From a checkpoint of a small mixture-of-experts model trained on Wikipedia: a sigmoid router.
Below are experts of layer 4 (counted from 0) of a mixture-of-experts language model. Rows are named router (the router's row for the expert), up (a neuron's input weights, with its number) and show model dimensions 0-127. Each number is 500 + 25 x the weight over its row's rms, rounded and kept within 0 to 999. Numbers have three digits each.
After each expert's rows: a language model's description of what the expert responds to. This comes from a sample of Wikipedia text that the model never trained on.

# expert 20
router:548477466478548474528507512458483501510517513517486499475504486532516471497519502416466518461511539449486497458506551512554500539520484489505510545504488478474540480492491526482518490496513497496464552476540509483533488517512497490504505515483487492479492546493490488470552477477502505514523507505499502465519541495520479468507538500526491497459470489470513499517491459505497447500490
up20:492502527504472475494466551494488480532543486489488488471510520478510492552516461474494552522531507486515507507498524500517480489513493501518499535500554482507498503526523536504489454500470498501537482530464536498522493485469471487481461530524502463481499488491485495484504468465514509492521487540516525482530460520496493481490524527531533472536529482512509517551433472546479467447466
up21:536468494529533517501491492538450468526510510537526473507516475487488494487505473491485555489491515493515517462524488471536500481526517518471531557492477481561520504504468547506504481526504490500565515488516497480489495533531504485500522525506559510494505550480502482528465497505468534482479496481523488443497466537510496543480499478508441502531507525504474493514489522467516500531489
up22:527497474451507469482459504537470489479522525510502538505506514482510484531483489507489454473458470479495521484456513480527502508525450492520529568517512540520504490478503500542485476462513499516492492528491507485493471512489463493485530507561505523508509508508473530508522544508500526526518462515515524493469521483528509505478580431534485505479512508487502510518471486486546496486508
up23:540535518544506474523455464469486488508500511535531514484526492489439526486479510495450464467494503477521461524520553480503507518465495482483508531542541526514496463489529507500499507484510513491459526495502481495481548508508438519505495468509483503477478473500515502505537485506475454478545525444467565486464506504514516502496513481503498466517470472485503502476516510516470480524504
up24:523528499464487539505468478486495527548477510503446486511500450540524540548481507499476488487481484479473490476529547506519484491506488495520522456482459516497487501506491518473467519526510465466487589527524480547478466478519495518538506530484513508502479517484522490490516484468514505457483470482511512455473492447507484493535505483560517504487492509495480479502541482502495515482502
up25:475507455531479501501466495480457513524512492480557536446516449506521501489495527457443466487542495459487454498478511524505486470529487507572498518495531468497487495517497551477522508506508491484472485428496523480503460493509493488480520478525481499483465499517504515495495481520519477478517472461518489476491498469513509484522538492473490493512538499506474522461527518491522491479458
up26:513455496519507433460547520493526546525510507465492467488500533491462479448506481507530507533512528480486479490490524526476489484543507478452511485503429498507515501490501486498500495516473492492510525446519481478528503466514501496486522489480482474506482491493478500498526453485494515465533487441493540495500527502525487483502471521529490521495462514520565493492496492497508448558495
It responds to: Short mid-word or word-final pieces within longer words and names, such as -ant in infant, -at- in striatum, -al, -t.

# expert 29
router:560486435500532498530477492456522501497473514540480504489499526552523509492492494462489527479553499498481509467506541508462508506515462459497506586512484472518504503483509517474519508512506513500492519494512489514518532516523515495501517516525531474504484495517472500473544499482517504516511511503483504485475550490530441473527492440548467504517527455487509486496515499514464470525510
up3:525510468510451510501478502509525546493515544521489525486514454448507480514483490483457459498513480519488488509484534524488439497460469487534489511474516544498487503481491531512463502476507463506477478500505478486495545560489519508500500550532470478511471512498490515463493523553513500531480519482498523502556487494516510493573531468512505486488493474478499528475513526517534505491536
up4:468499501467512500446496507519474503519489475514520522462492500504470508476538480540492488514516449445518520503493516534494479495465501537466542504500478490533495508466531464455528506482473524533530513528503531515532456505478522525505523540458491524504488532524476567494447526492469480510502486473495470540521506522501442494496497502491486496513462486500520489523513499509545477541516
up5:477500498441449504532488510521511522509512544458451484452535534494502497491479477522497564438517503450462482507460503517510476503550482478493463470487518456461528502528488543501507504549504481491524497518525462491480537495493494480512497526477522512511501545500505510462476488511539492481463524520501500474485516448482473481465501494499516504513485499488502514486490488529505523533521
up6:495504538519485484484516483467498512531480506517480494498512515500483442514465520517499494532506504499515492431506512488478505530559495453545500512512456523485486511481499510485489502497530550468515484474521473508538555474488503496485537504523528529491513505510472456508507514518492540516557533476482532507545417464506518535514515477507545520491457487479496495489511478528507504490522
up7:540470493494498474524482499530531463531536496453503464491518490521483458479476499473494569452494514521487521467504495538494467489526514526537488520528495453565482517520505530514500516503522549507475486505503496485558512491475487496482516513522507523484512535467487476470483539516516462474497546514490496479458514478529491495491490497516436531536509484468512510509474466494528519508497
up8:508492497554462480484532468497494528500485530437511531497506521500516462495526528462524486471461456488464486490477512500512502489515507502514473518491446483481499515477464493495528501492516481509526494509500545462506554513519495451514500545464491490547494520546492557507520500461502452444479485497473558497490513451502495494501496501501529530523530499522508462532482498509491487518515
up9:542513434504457513469492502484545503512487505456480484511468511502529531467479552532499502482509503490512478488502492537505485484456534510513497503506509520510524496475521541487518516482530485485529522509557554462515520497466487470466522484508468522504479468494461549529505513493493489497475490524506545467473541506534456469494488450526531496527519493502521500516510500544509543479479
It responds to: Capital letters and single pieces in abbreviations, codes and name endings, such as USA, FC, ENG, S in MAS, plus pronoun I.

# expert 16
router:531509477476517519515550542498529524494500518509469505507462463490495507525503497512445508497479483455482484465494518501529451493497515483495547520539498465531508484510542528476517507463511514503478560510518498531533546522544500482535535512476495474508450495507471534499508529508509528477536546497477491465470481468523497491498539470516505469514485459465500550504524495473493494527508
up0:505456492509538534524479479519494502463462480470506522462545496488514539505527502490472499533472461493481495493536489484519483517504534471470497507521544510482531492466475491476557519528508478495561499515478540486526562500485499496474527512519487505503476473488481508481498481448490528502522478533525489534500525491523522500521550477496481509511526483476511530463506513491522520522419
up1:498448498513514493464504517478496517484471504522478519538446450537523480520499528476456484526470516525497500519549499512519499490477458512473495504493479476503547495468456509449523447482490519521453517492481513558502503514523487437475516489506462489469461446499461502467511491505525499482521501507516457537544491514488498493485497503529501481513479491509478509491526458502534504516514
up2:518477514517528521467489490526521487516492505496500492499459466483512469535523551512446543488524476499533486521512473518489466514505541503479462510488471450506491506522511533478484498470483513500461519525510533478485483535510497468503497495466466505481474453523500525540553510509483455519483493549472459534518515532549490522495522506498508449481471483484523530489517494481470449504536
up3:519517460543528470466449492458520445481500465503519497523504474517519503526457515472473548507472465510492495470462469508545488503504477506506447495507510507494519437484458540473526490493468525521460500505476527487521547496498527459483505518518521506533500538486499506514513486481523482495513518504485477479536544477494534461500523476506475483479506492459480507490477489519517539467472
up4:531505491550501496471501526479502482512499510517485481533500465514482512453470519521471488517536541507500492470519519482506516505456526451540492492497513509508531529516489480478527446490491526506524531478514530448511503472533481429473475483522505488499527471526472473503491504505518512494460483440466467482568496548508468483503497478508484503481480534494528486463496534536487493523491
up5:501493518515493544550466460480492495505471559522502502499464479496455515518477546491472460499467506467509521516471512531532501499507492431495530501485509542531523514500481525517508512443475483498519538539515510502521523492493523480515505499503531461485486483572479519511476493496526508519491452481520537435470507488536492470546498499489489509503503483474506518499492487479478494536472
up6:485470506468554531451467563526451519493528527508507476469543485509461498528482481492458535491506477498523479484497496508496496522504520471500499504484513503481488525495481536465515498448480486487502489505496538515497528524507508493476550497491482481521480483527512522547469535465514538466506482501538468474511521443497514500486504525476482505505536457544503507518533497469497449543515
It responds to: Locative and relational prepositions, chiefly in, of, to, on, from, at, during, between, often opening a sentence or phrase.

# expert 6
router:538489444524520487505500497501504505470475487507521462503437505516492471498493487468503538484491504503514531497532505493524516498497515520530525547546469468482539530554454497514498466526499497478476515494504486480535525518536518473492512514512483463581513494541463481507490492496501509496501532511498471483533544460538480468522521465549458477507525501513510528503528493536480473496489
up0:514500495495486506495510489527532536453514472508442515492475498509515488442514507498539526495531485515486509479524495499553501475478524501520506445469534427443493490520460487495528491507503481518532497479459539522505478528507522497505509539509529510512486475534493489516470551479526512536472503481513513492479519517523514540513528520570506449494504488470515503538488521492523495534493
up1:526489494486463532539523499482527502478460516504506518531458517490508530518469555497533488526524462483531530520482481535450458479476497512495484505537461507537488522525550515498470492479511485465533484499504456503484525503452511501483469503471512472505464505469477476527541508521483522504513522527497454468505526479514524478483489456471519538515440512518513475468495475515499484477520
up2:512504519525493479505427520491499517473534521461507491466444495575423509474519531469471513495471525496470496533479519510520507496465489505502527472467459498529465500477487481475488500518479515499517510521499473528496479515528490496522528509514508502519479516574479484463518476518512540527540473479473497494523483514505522506556500460523487496505514482496520521475499533493492483514528
up3:543467489462510490525535543520558508519508499538443493505494448478474480520495476509496505527551474528491490513468507500553513513510498500521499535482484525500493461520525515514551525514500499474479512507479514484494515556518483443525519451527500466511462549535494508465492494506478507512503535514488553513502498535472470507500526493517509476516487503504538497512454503530520515477471
up4:483478460504529487519480491519506520478497504495533495465515491545537503494499482527524547520538464468489474501500489519475502507526512481505520495502486487499512510494519555497462539546542519459472502507521557483530513496513518496492516491503494511540517501503496479503496481491548450437495493467496528508520494448520492503492493518551529490529514476453496460514565450541483497531515
up5:520494498474484468527572500450545477492489506480459528527466512492510487514517544519523515482502473510523476541484530448549482486545488493514532525528483468545519506493496483510497478526498501532472481519555524505472513523511515528483525496525490500486547491491484484481531524494507505507479500487501470505482474472547492509496461493530489515469493497473540463523528519502485481476428
up6:535535503489515492520474523469480523531495504509533493503560493495495488514530545478483481512518523529472466489493523553488519491477477453502471533498443496488489463500472490503497491448546485483499520509471462456519486526505509495471509496516528479482494484505539469528498552489505498437463471480488495470469492510539519493534510506493508501469523504501498462443546498534528522505532
It responds to: Years like 2010 or 2019 and sports or media nouns such as season, team, League, film, in career and season text.

# expert 7
router:505450468502497518511502524491475554468462551537506538474487490493511486521491481504488479483499454484483497481498493511480492493542539461485512558538477444518530476539460537484469484484504518500529554467534476482522512534542503479532521553500542480532466496543464529525508508499521499467506472483508484457529503491509490501503516484530511489490497501490522496488499491475464502517510
up5:508438498515490535474537482521491515469520506461524527558480509531486540505518549493493498525499524493467515504508511553488500499492515495475497496481459504460482487478465529511502465460463487473494540459505480483524506488528464509545507537465499514511493512525503511469479522469527539529490496512497492509468506536493480456490588483522488532470481495507491499519522540497503507523530
up6:494536476518501477470475532468518490504481532491499487470432483511511489473492493489475488455502513506535482497510536506495494532485486525477487517491507515469473509545495511509505523477478479456465509479496498530526507550530484497500491494534495521541469556505479526470483497521506476497542490491523458486537508446580496487530521486547499488490545509448494496480511531499486516445501
up7:537468479498469490507505497490500499498446527491532457489481505493476537534525469483535473455517519498483541500558571491510523486479518517456502488523468497539504512490494475533533447507513462503466525488536478517550481532535519500486496529493473516518527482535513500502478464490523551511466536513482466482484528499488502510497564462493482508506516484523514492493495481485504474514515
up8:545500476502503482511485518531532488493486526477529490485458500508541467489469475488523504537500462486502498502563554503472520482520513543536553505561489493492479481507486485541525478513488512467498528453476508510554488508481503433498483484479492463504499499512446516508571463505517530479506484504496512475475510463514498502486489494486476502500497527461500507459511476535482482516488
up9:500517490456491500516473532517529536524504476489510543547528485479489510506529521497512493483520529505483478504537483536518500483519501543501505499536516485483561516480485502472489487441571463490492480429482532513499529494526518480470519482475517503523485472532503486498531514517523500513570481498535503520513509502480496499525535506482471465489500537494553499542538477510517465512487
up10:509491497476513519472498484523504527514474507491474477479458450492494521517494502457499474471515522490514506465504509514496512541491484530468534550463520560494526540512477498546498537442478471458505542498470446513512478486543493488522473492483495511508471515494526511458485506491484492491526502509518507460520521453561496470533528503515506475519532493504466536510503503491486470496439
up11:494539468441503530524474503518499501488491495494513539506465523504519522516505473454518531506526577515517511518455528522509473509489531494503483493495471493509529503514540523487520471488511525506544481506499520470479543500509462470476464474511514509503538483544508473482491528471474499537514480493471483505491514531537462516466466513494508502466492508527471504537473485529474502428545
It responds to: Periods, hyphens and en dashes inside numbers, dates, coordinates, scores and abbreviations, plus common given names like John, William, Henry.

# expert 12
router:540483434512515497527508568490513487458468508500477498486506460495506499513512485460465521454516511524470528498511505494469467504534514460501497520554450471520504500536490530477486465535524499505528522497517499499528507542513481474562508523484523479524476476523458504536517465490517519538539502547511482474502508484526498503494516448522492518497497511469495525491487462508499483544491
up113:508541512488549502491513492552460517497499493487516494515464486468479496510520490474467500470517491488485506491470457501550520485454506475514482566500512499466481448527490516501500456507488481509494513490495528493511526442476471469484518500494475488537447528526480471509475459530490518503505514505539541517565469520473508528513493493511485463523498466450519532530518497513468486509510
up114:487459525498467448507476478477486514471501505501499512500507479546475462492526522482454511516499510518502523492500518541479528491497460533513491475475508460507485500542486483521491463458556500521515505490535499490485471514522534496506504485490471509489499459554479502502467548483517504549496471480467529478490479519505507512485556518525465477503433517534492528479510545516451492535510
up115:507494499494522499455497516459531481499499500498503484487512478535478518539497501489459480484495458478501484491533491522529507520497467439467470462477497466479538485514493529477478517465503482499454513485488554508499533474531465442499526544534466481488490481481455514487487540534521452487532461499489499498485461510499477465477530484502515460529499465474472542511489474475519524484518
up116:513487480505522528511490505487477495472534492480537486490495484483483486524511491525512548461483473518500527493513511550510468496512518442527501489539495414510518509514466513497495494479527516516536512493538461490559475524513484467522509545452511523542445503505464493508488484513530510482578474517468496508514502529501503513462488494495520520530500483502470525509457538488505495518487
up117:480476515510498560552511510503519488472491539514515499494514480522524505510520482472503503517494499506487459456449499521486464518521541481545498493531537500481503506532487514531558508491503472511485479518551504480521540525508529503547535540491518513499474483468439490503486464491523455526486516479487510515509482469520503488528507479551523511501516477466546509449493492458465517524505
up118:507455472522536525540506494516548507524524502514504461504505539541502560512476470526507502480537464517497495525490498469516506520543509510480494496479487476522495489482514501459572491504464499518511523501497507520489528508476460501558505469480514454491481505503537511510493487512482499483482570459464517485502489502480461497535493501520463482521487455490482549515489500493529462472540
up119:511511485541519499500523524502484501456467492484470503505521453496520492529514514499496499478513474493504461508524519468530444481485518466501504472490507516552496508531560534493502489472467520521557479511541487543549485563545498484473449513492502497497482478460455476507505503469531490502550491526536446517515520488496478487528505463509495449532504493500503525475496505497506493495486
It responds to: Standalone numerals like 1, 0, 13, 125 in table cells, vote counts, scores, ages and statistics.